Weights of a small mixture-of-experts language model, trained from scratch on English Wikipedia: 9 layers, 128 experts in each of 7 layers.
Below are experts of layer 2 (counted from 0) of a mixture-of-experts language model. Rows are named router (the router's row for the expert), up (a neuron's input weights, with its number) and show model dimensions 64-127. Each number is 500 + 25 x the weight over its row's rms, rounded and kept within 0 to 999. Numbers have three digits each.
After each expert's rows: a language model's description of what the expert responds to; "gets" lists some tokens that make up at least twice as much of what it gets as of all text. This comes from a sample of Wikipedia text that the model never trained on. Tokens count by the router's weight.

# expert 12
router:470479511480412522511523503510509500495502471499491499479526488491499490505509519491469477581472484507524475506479500498477503507545574520530506519478511537484493480510491467564487522470524495
up3:496459497500487521557517450558528497466530466498457511510526539492519515534509509477514503508531475487467484532456489519464508537516534483510482454513459476500523490473500469510526499478495508
up4:473494537507481453499524515490495475524483464510490481505498489502529508497448468506500467491496480510509502470480493497502499497509493507466482486491495534475518483453538483452507479496477518
Determiners and possessives. Articles and possessive pronouns after verbs or prepositions, mostly a, his, an, her, their, as in "was a member".
gets: " a", " his", " an", " her", " their", " the"

# expert 31
router:466507514514454529542518492490470493553498506525533472498520522476499468507531535486501526525497476474498481517456503498467521515501497523481482518536515520511495519512472480530477504489500470
up0:514502494498523478471531523512481497505476459501500464455508531500527501489450498467512506501505532542501467468498482534525487456458515476513491575516498518516466476479502483508482503514530474
up1:515529453535499501535520524485504494493492481485488470501474485505504519452480524501485524523530469537543471532475489482530451517533510481483495535524535484504486486519488467516516515513477519
Word-initial Latin prefixes. Opening pieces of words that begin with prefixes like dis, un, ab, aff, sc, ext, plus == heading markers.
gets: " un", " dis", "==", " Sc", " Ab", " sc"

# expert 34
router:466509518510512533534510522534518497477467495520496446484534470498520517510530511511505496577503481490496491489499488503476507476518495529487525529492500477487500525497486479561490530473489472
up3:440540489509491471488489484503475513536485512498474530473487501436484491488474471526504456486536559509493474479512491495514498522455513487551456489472518517473486493485464531482493542506492468
up4:501510465469507509470517527498499491491503489511476460490479517513532507480520507554445509508500498490473479495524530480510517443510545485492468525513531512491499514484469511510492510493495486
Opening brackets. Opening parentheses and similar markers after a name or number, introducing conversions, scores, birth years, plus ^{ and _{ in formulas, such as km (20.0 mi).
gets: " (", "^{", "(", "_{", "—", " ["

# expert 0
router:495526485514450494562527523524516510511492485518476460456525469469481524529555523516518501541508499507487473481502452540493480475512493507489448511499512487509488493490483467524444552469509511
up0:516483468510495541468542491514509536499474481488496523498502488501470471497468518483505499472463517491522513514488475530484485506451485524484479475519475515524480466520496525456469507529548477
up1:447536523463494503535544475495466516478487445542491503466504497540462481476530477508506475520468516502500517497513550501505481497507550513528497491515499469495513504510506552502496495522482471
Directional and descriptive modifiers. Adjectives and name-openers such as New, North, South, early, high, white, often before York, Carolina, School.
gets: " New", " South", " North", " West", " early", " United"

# expert 14
router:504522505517464497511501535512512496508505497550499490480487494490500482526543501516484513532499484496537467473508497514463505464525516535498543499522489500493528480500474484497513508452485532
up0:525499560489505479535477480514514484505517518475473464505496536506450488487537504534491500494510560520524485462501476486475482502466522445479500521515496461490533486494499518527479486532565485
up1:501528486479514487502550484485507524478439508533502447512481518534512540500512486501512513486463505480523518458482490508536515468508549502540509514541535552475508467485502510500496489477503541
Single-letter mid-word pieces. One- or two-letter pieces inside words, often vowels like i, a or apostrophes, in transliterated names and terms such as min-i-ature, Shuny-i.
gets: "i", "a", "'", "d", "x", ".S"

# expert 28
router:497523487518463513548518526504494518480490498485498505491535525488487521529518519505489479548480477464506512477459490493466489514489527529493488509509476533481536510478476472514506544506524478
up0:508508515486474558482522480473481502524509503553494514501503512493519513514492474540460487492538505504479519492517490496519519529465521512465505494499487452490494496480503505491485522508471503
up1:519496499466502519532529503492486472523471514506445483494510491448481564505463514464485508488474453492509522495501505502505488471542518482528494510539523497489529534479513449499542511497523442
Word-initial stems. Opening pieces of longer words and names, often after the or of, such as Univers(ity), inaug(uration), acqu(ittal), Tob(ago), un-.
gets: " part", " un", " Sp", " Sch", " Z", " V"

# expert 20
router:479520527491474485516472517530488511480501503493503487437507484462493496514517504503506512582474443499536445505494506504475494503524520513509501543517517520515512474510465485537482521490503480
up4:542491498546484509533516492539500533505524539504531496468464546440474520526503515469521508517521472458502507528539486533485505493528485485525454508514563503538470485509469473458482485454467517
up5:508482487486508515526496511515486524528523500478541479538467537475509563534500515474524511484463496508519518496485501534527510502494512475448515512518472504490462482507518453528468544513451486
Table codes and abbreviations. Capitalized abbreviations, Roman numerals and dashes in tables and lists, such as II, US, MF, JPL, and em-dash placeholders.
gets: " —", " I", " U", " US", " USA", " +"

# expert 63
router:437515477507461498551517471534495526514479500528483489491533487475544506517545488487494492544512507479521486511510516529452504487519534509525498486514508472486523459483461472520482521452557486
up0:518526513499471506513477483491516475516506473507466520499495518494523556539513483519493468505497509526474479508478474520451556504550530516461463574515508511477537499481482504514497512501513491
up1:482497481529476540513485461488520478505505515511461473522501532448534544488500499469533506494489494465544516477506519516506503495515515485450522516492551513498510479515499541486494523479501512
Mid-word syllables, gold medal. Mid-word syllables like en, ber, per, ge, b in names (Kame|en, Gas|per|a), plus gold, Gold, medal, light, red.
gets: "en", "f", "b", "ent", "ge", "per"

# expert 39
router:478457499492466492543473558521515556476522506514472465514509497495481515497500505499508500512488484488530464493508482492448503488507496521510487502506494521487510510523457497544485518466503515
up0:492496517505489474476528501530479451495505530498471519492516526511484507478476513476517529492510523503484517546478512522458478483494503536498492533464529506511512505517464514541488485455499484
up1:525485520504541499543484463485477510485522506488465446495530511500501484569478488477509483499468517479527483528500524484510452501477540528531505528497479482545534496493499485535501449501513493
Coordinating conjunctions. Conjunctions and linking words joining names or clauses in running prose, mainly and, also or, but, &, etc, until, though.
gets: " and", " or", " &", " but", " who", " due"

# expert 27
router:491497525503477499539488538519472516503498500514485486465520508485459519525524525473481491558526492508533477521480500521493484499533553543517486502508528529488511496491452465536492566467523494
up0:497477505546505521535454525500506510490475521448460485536465548472494500504491496500495451528510525477505502515527534537508509496523524501526499517498492482514493540460500489523507492474504520
up1:492501535484461499467494523555483476516439475491503510513488492518527486457490500503555509455516501526561470537527470528486460516491462516534474472498500502472483507511493526494490552506532488
Mid-size number tokens. Two- and three-digit numbers from 20 to about 180, as day numbers, leading year pieces, counts and coordinates, e.g. 22 February, 1456, 27 hits.
gets: "23", "22", "24", "25", "20", "30"

# expert 19
router:476494464525426506548499504532507496496524488515469463491519501465482531535548506520505499556480487489528463486519499506479509507530557560535511528508535521481493512527477477532498501457486505
up0:460508468539455479490498528562491465488493452515510465503475539466504488549504489542541511461487483537510493465521521498511507542488506523505527522548478520493497534463523462473498465500505467
up1:513498510534518501484480556523494484474449495467495469447516523499490493502460534478457503532528506519523482508468480476464480501546489513504541450468533454494550488491480475522563500460507481
Table cell spaces. The space opening a cell or list item just before a number in sports and results tables, like | 3 | or ; 840.
gets: " ", " JPL", "-up", " Loss", "|---|---|---|---|---|---|---|---|\n", " lb"

# expert 33
router:484507501483464506531515486514498497495481507511501485475526466482452520502513531510520505535482499470521474485467524518489498492496539534501494510456514520486514481477419465506520514520546504
up0:490504515497502493503531529530516511508489439463541469458477529488469500515494493531493521532527455466517481501466527518500536509506489461525466504519493521499475480515486504481527490495469484
up1:473469525494498521516541514514536523524510498517490490508541495455528504501486464493494450510487519535455482546481503540511496512502491496498505547476453503474518492538519493537474497538534486
Line breaks in lists. Line-break tokens ending infobox fields, list items, cast lines and table rows, often after a parenthesis, pipe or period.
gets: "\n", ")\n", " |\n", ".\n", ";\n", "\"\n"

# expert 9
router:451516488512464528536490472507480502493518473515497479503551482509496508516513509519467514524474498516508472501436477515445532521527483517481463519490527517450486514487450498502515534503538505
up0:467510463478512522486501538498499470490529437509508521498489525525464533491529487514475523532491472557504505514501451504496501531530529494508449548525486478449490505478487474465447472462506484
up1:507494500502502488497497462508460527499455527493517483482566456492539507487538474492469506501497506502486455510531512515447521481532525472445510491470500505452529520555489494497513544501497520
Consonant-vowel word pieces. Short vowel-consonant pieces right after an initial consonant inside a word, such as sl|ug, d|ow, p|av, Sék|ou, j|ew.
gets: "ab", "ou", "ag", "ud", "un", "ig"

# expert 23
router:459539513516449523535511486520520501494486478518517472475524515486481511521530492539487468559480473481525473494466480502511514481505480511532481527497478503478517481485475477512500539447542490
up0:454497523508487467467449510499521476507515519523521524508484461454501513506511474524509468515565539525460491542517507516489492539480469515474521525496487479490535497491498540461478505465508480
up1:535506530524489499521470524498417531507473486530502452504478473472510476483508495498498485512505524548489479452534486498493480479483502550471566521504487489528549460467492526550500544490531484
Table cell separators. Pipe characters dividing cells in Wikipedia tables, mostly right after numbers, dates or ranks in sports, election and episode lists.
gets: " |", ";", " metres", "'m", " Is", "x"

# expert 50
router:477516461516467535552509516532517480445508492486492469490523500492518505543536513513512483547514451497507490502491467524483522454503529502508462520523472529503500501497477482502486520491532472
up0:507532485498494492541487515452483473457484493553485507497505476529504524495508503526530522506488508496491489506481507528504549503512512527477520505483477496512482513518504518543514520514475511
up1:489525498513497472457485523540534544444493520486498498511497516520521544505510504546471508497505448498521491489450475516497508493526469517511513522473478508507526508452507489470474486474558501
Consonant clusters in names. Consonant-cluster pieces like st, th, le, nd inside names and words, and hyphen-led pieces in compounds such as post-punk, Lot-et-Garonne.
gets: "th", "st", "le", " St", "nd", "b"

# expert 7
router:465491521522466531516503546521514502506480498532481493475504515496508537495548536509503499527454478507546500465482520501451543509504508524497480536520509540474495492501458486527498525515506507
up0:521509497489493550502519475539517534489518533479475492465491545513526513512492463515494465485483464490549479470514494515429493486483504507499521496520477510492529498439498528497491501525471520
up1:490496439517515516477499535473491479524500529506503502533464518449502539519512519460524519527481527507435476501507507521480468503531529561472486493472499538539508482535476487482495513482469523
Currency, numbers, abbreviations. Dollar and pound signs, the space before numbers, and pieces of abbreviations like U.S. or J.D., often in census or sports text.
gets: " ", " $", "n", ".S", " I", " Year"

# expert 59
router:488500520499431519545514500552494492503507485529488479481534501470489501494530540517477490561488512496528427479494487495476479474517498537495526519522531513460485493499468486528493515475540510
up3:524452497467504514509489513495496547527508515455501455526488521508476509487501504477518521474478511466487458457506515544445512493541488478489523532476500496481469562502484484539531497538520469
up4:484490491521464516492489475528502494512517483541496439541500476479511509510489521523500484499444504496505473477500505524494533471551518521515509570434508491444491488473489480501530599491516501
Articles and possessives. Noun-phrase openers, mostly the and The at sentence or clause start, plus its, their, a, this.
gets: " the", " The", "The", " its", " their", " a"

# expert 1
router:492495502495484521570478485517483500501540509488513447469535513479480532543522504531485491552503483466512475487476476494503514496520527504489491522507500535484509504489470470567492544471526469
up0:478528498506472489556477490539501502480523499527520488515441480542471526474486551506514499515437499500463487520487508506481523489537525493453479473530511509504502508482469507517518526490473498
up1:555505483467507548487481494503502476478499499524517536536507499472493561523485503493505502513429509485502521476506499499471520475516508481464518495476509478501525500481519480472550546448534503
Capitalized name openings. First word-piece of capitalized proper names, places and terms, such as Al, Mar, San, Ter, often after a pipe or dash.
gets: " Al", " Mar", " Mon", " Car", " Ar", " San"

# expert 56
router:485502521500484493513506502542523518522470495510481472475523478466499515512489492515502518523463481526524458490466435530454532498521541538510494538535490543482507497490459491545512521461519501
up0:473436507499508465493470515527534508500512445533504472550495487478494499522484510519485520521506513525493475470480509509496526530501516530476569489493481465538501445463489527527492505490540463
up1:521525495499497494494526529567514464521464513552514479477497498500561481459471503504509500500496526509510507499510458509499486514489505574516499476516502516459440470503483485519496536486498479
Month names, release data. Month names in dates, especially album release details and tables, such as May 12, Released: June 3, and release-related words.
gets: " August", " May", " June", " July", " October", " January"

# expert 52
router:467516477496480518506495494504465502495501465511470503488538508518473529540495519532514507534504497535510488492495492492456509482538516523485549529470541481500474480517459481485500534449498497
up0:538491511515496459496494534459477524533527497522528505497493461531535496483483498523494514493418498522514492523530474556539514499524506510500513521521494484502503467540485537482531460498479510
up1:492486503490479487499496528498517478495526533516472529491518496440528542519532525503478497508501516529498516486479541499455472469493495499467501500484503523518490496514492520500494486542529503
Mid-word name syllables. Middle syllable pieces inside South Asian, Middle Eastern and Japanese names and words, such as ash in Ancash, ay in Bombay, ah in Attiyah.
gets: "h", "ak", "ad", "ah", "ay", "ish"

# expert 18
router:502531507552483498547536474498513532499511502516506465468532498495520523526527497494473493561495482480490451490472456514472508476507516491506498520515506553463491491514451502505498505495487514
up0:518508512496505483510532518502478567498502476488509504489452520501453529523478473485495482489558467484523497508476517503497525524528521481474476554499471481524533492501478519424496501488498435
up1:497507493531465536494531473495539520508521522496528533465448458485528482490490493496453501532456527481512501504454508548526459542488506482531469521467517463495520487484507515507500488492521473
Mid-row table separators. Pipe and semicolon separators following numbers inside sports statistics tables, such as goal differences and points columns.
gets: " |", ";", " |\n", " –;", " —;", "},"

# expert 54
router:502502489511447547521530544490512453484470476535500473469513512484471507481516517526528522539495516486501472509497480496476548464511520502513503532517524524473494496498454488514515518436505472
up0:443543484503517548511535524487478493507488492540488503449490544500484544506496494470531496515450496493498481520474489458484530512520487501543481509480520523516501473480495501479521517505516512
up1:505503486544472473483509478450489516481511510518540470488496511542462522454484548520522513476524517494532488530487486542504493508504474516511486522495475504503521464479521524507496514492484482
Clause-introducing words. Complementizers and relative words, mainly that, which, this, about, after said, stated, announced, or following a noun.
gets: " that", " which", " this", " about", "ie", "o"

# expert 51
router:466510508529457485526522458534500489493512515492474441477476491477518527514561528528487496549496501477495487459494471511443488522512465532525516505504536542489510488477474507497514506483504493
up4:506486536513514483514529478518515477512496501525527497460505510479510480516504523495504523507456473522497444463494479493475518505499509532483538519529474515522570538531484499545510518513487499
up5:493569473491490528489482500501495478455502505486519488522500495463466500507531507534482525535525466495499495493540530502532539466544481477474488507449501517460485488510458489468507490498505518
Political and adjective stems. Political and civic words like Liberal, Conservative, political, social, Roman, Royal, plus pieces est, ual, et inside words such as v|est, Spat|ial.
gets: "est", "et", "ast", "ron", "ual", "ot"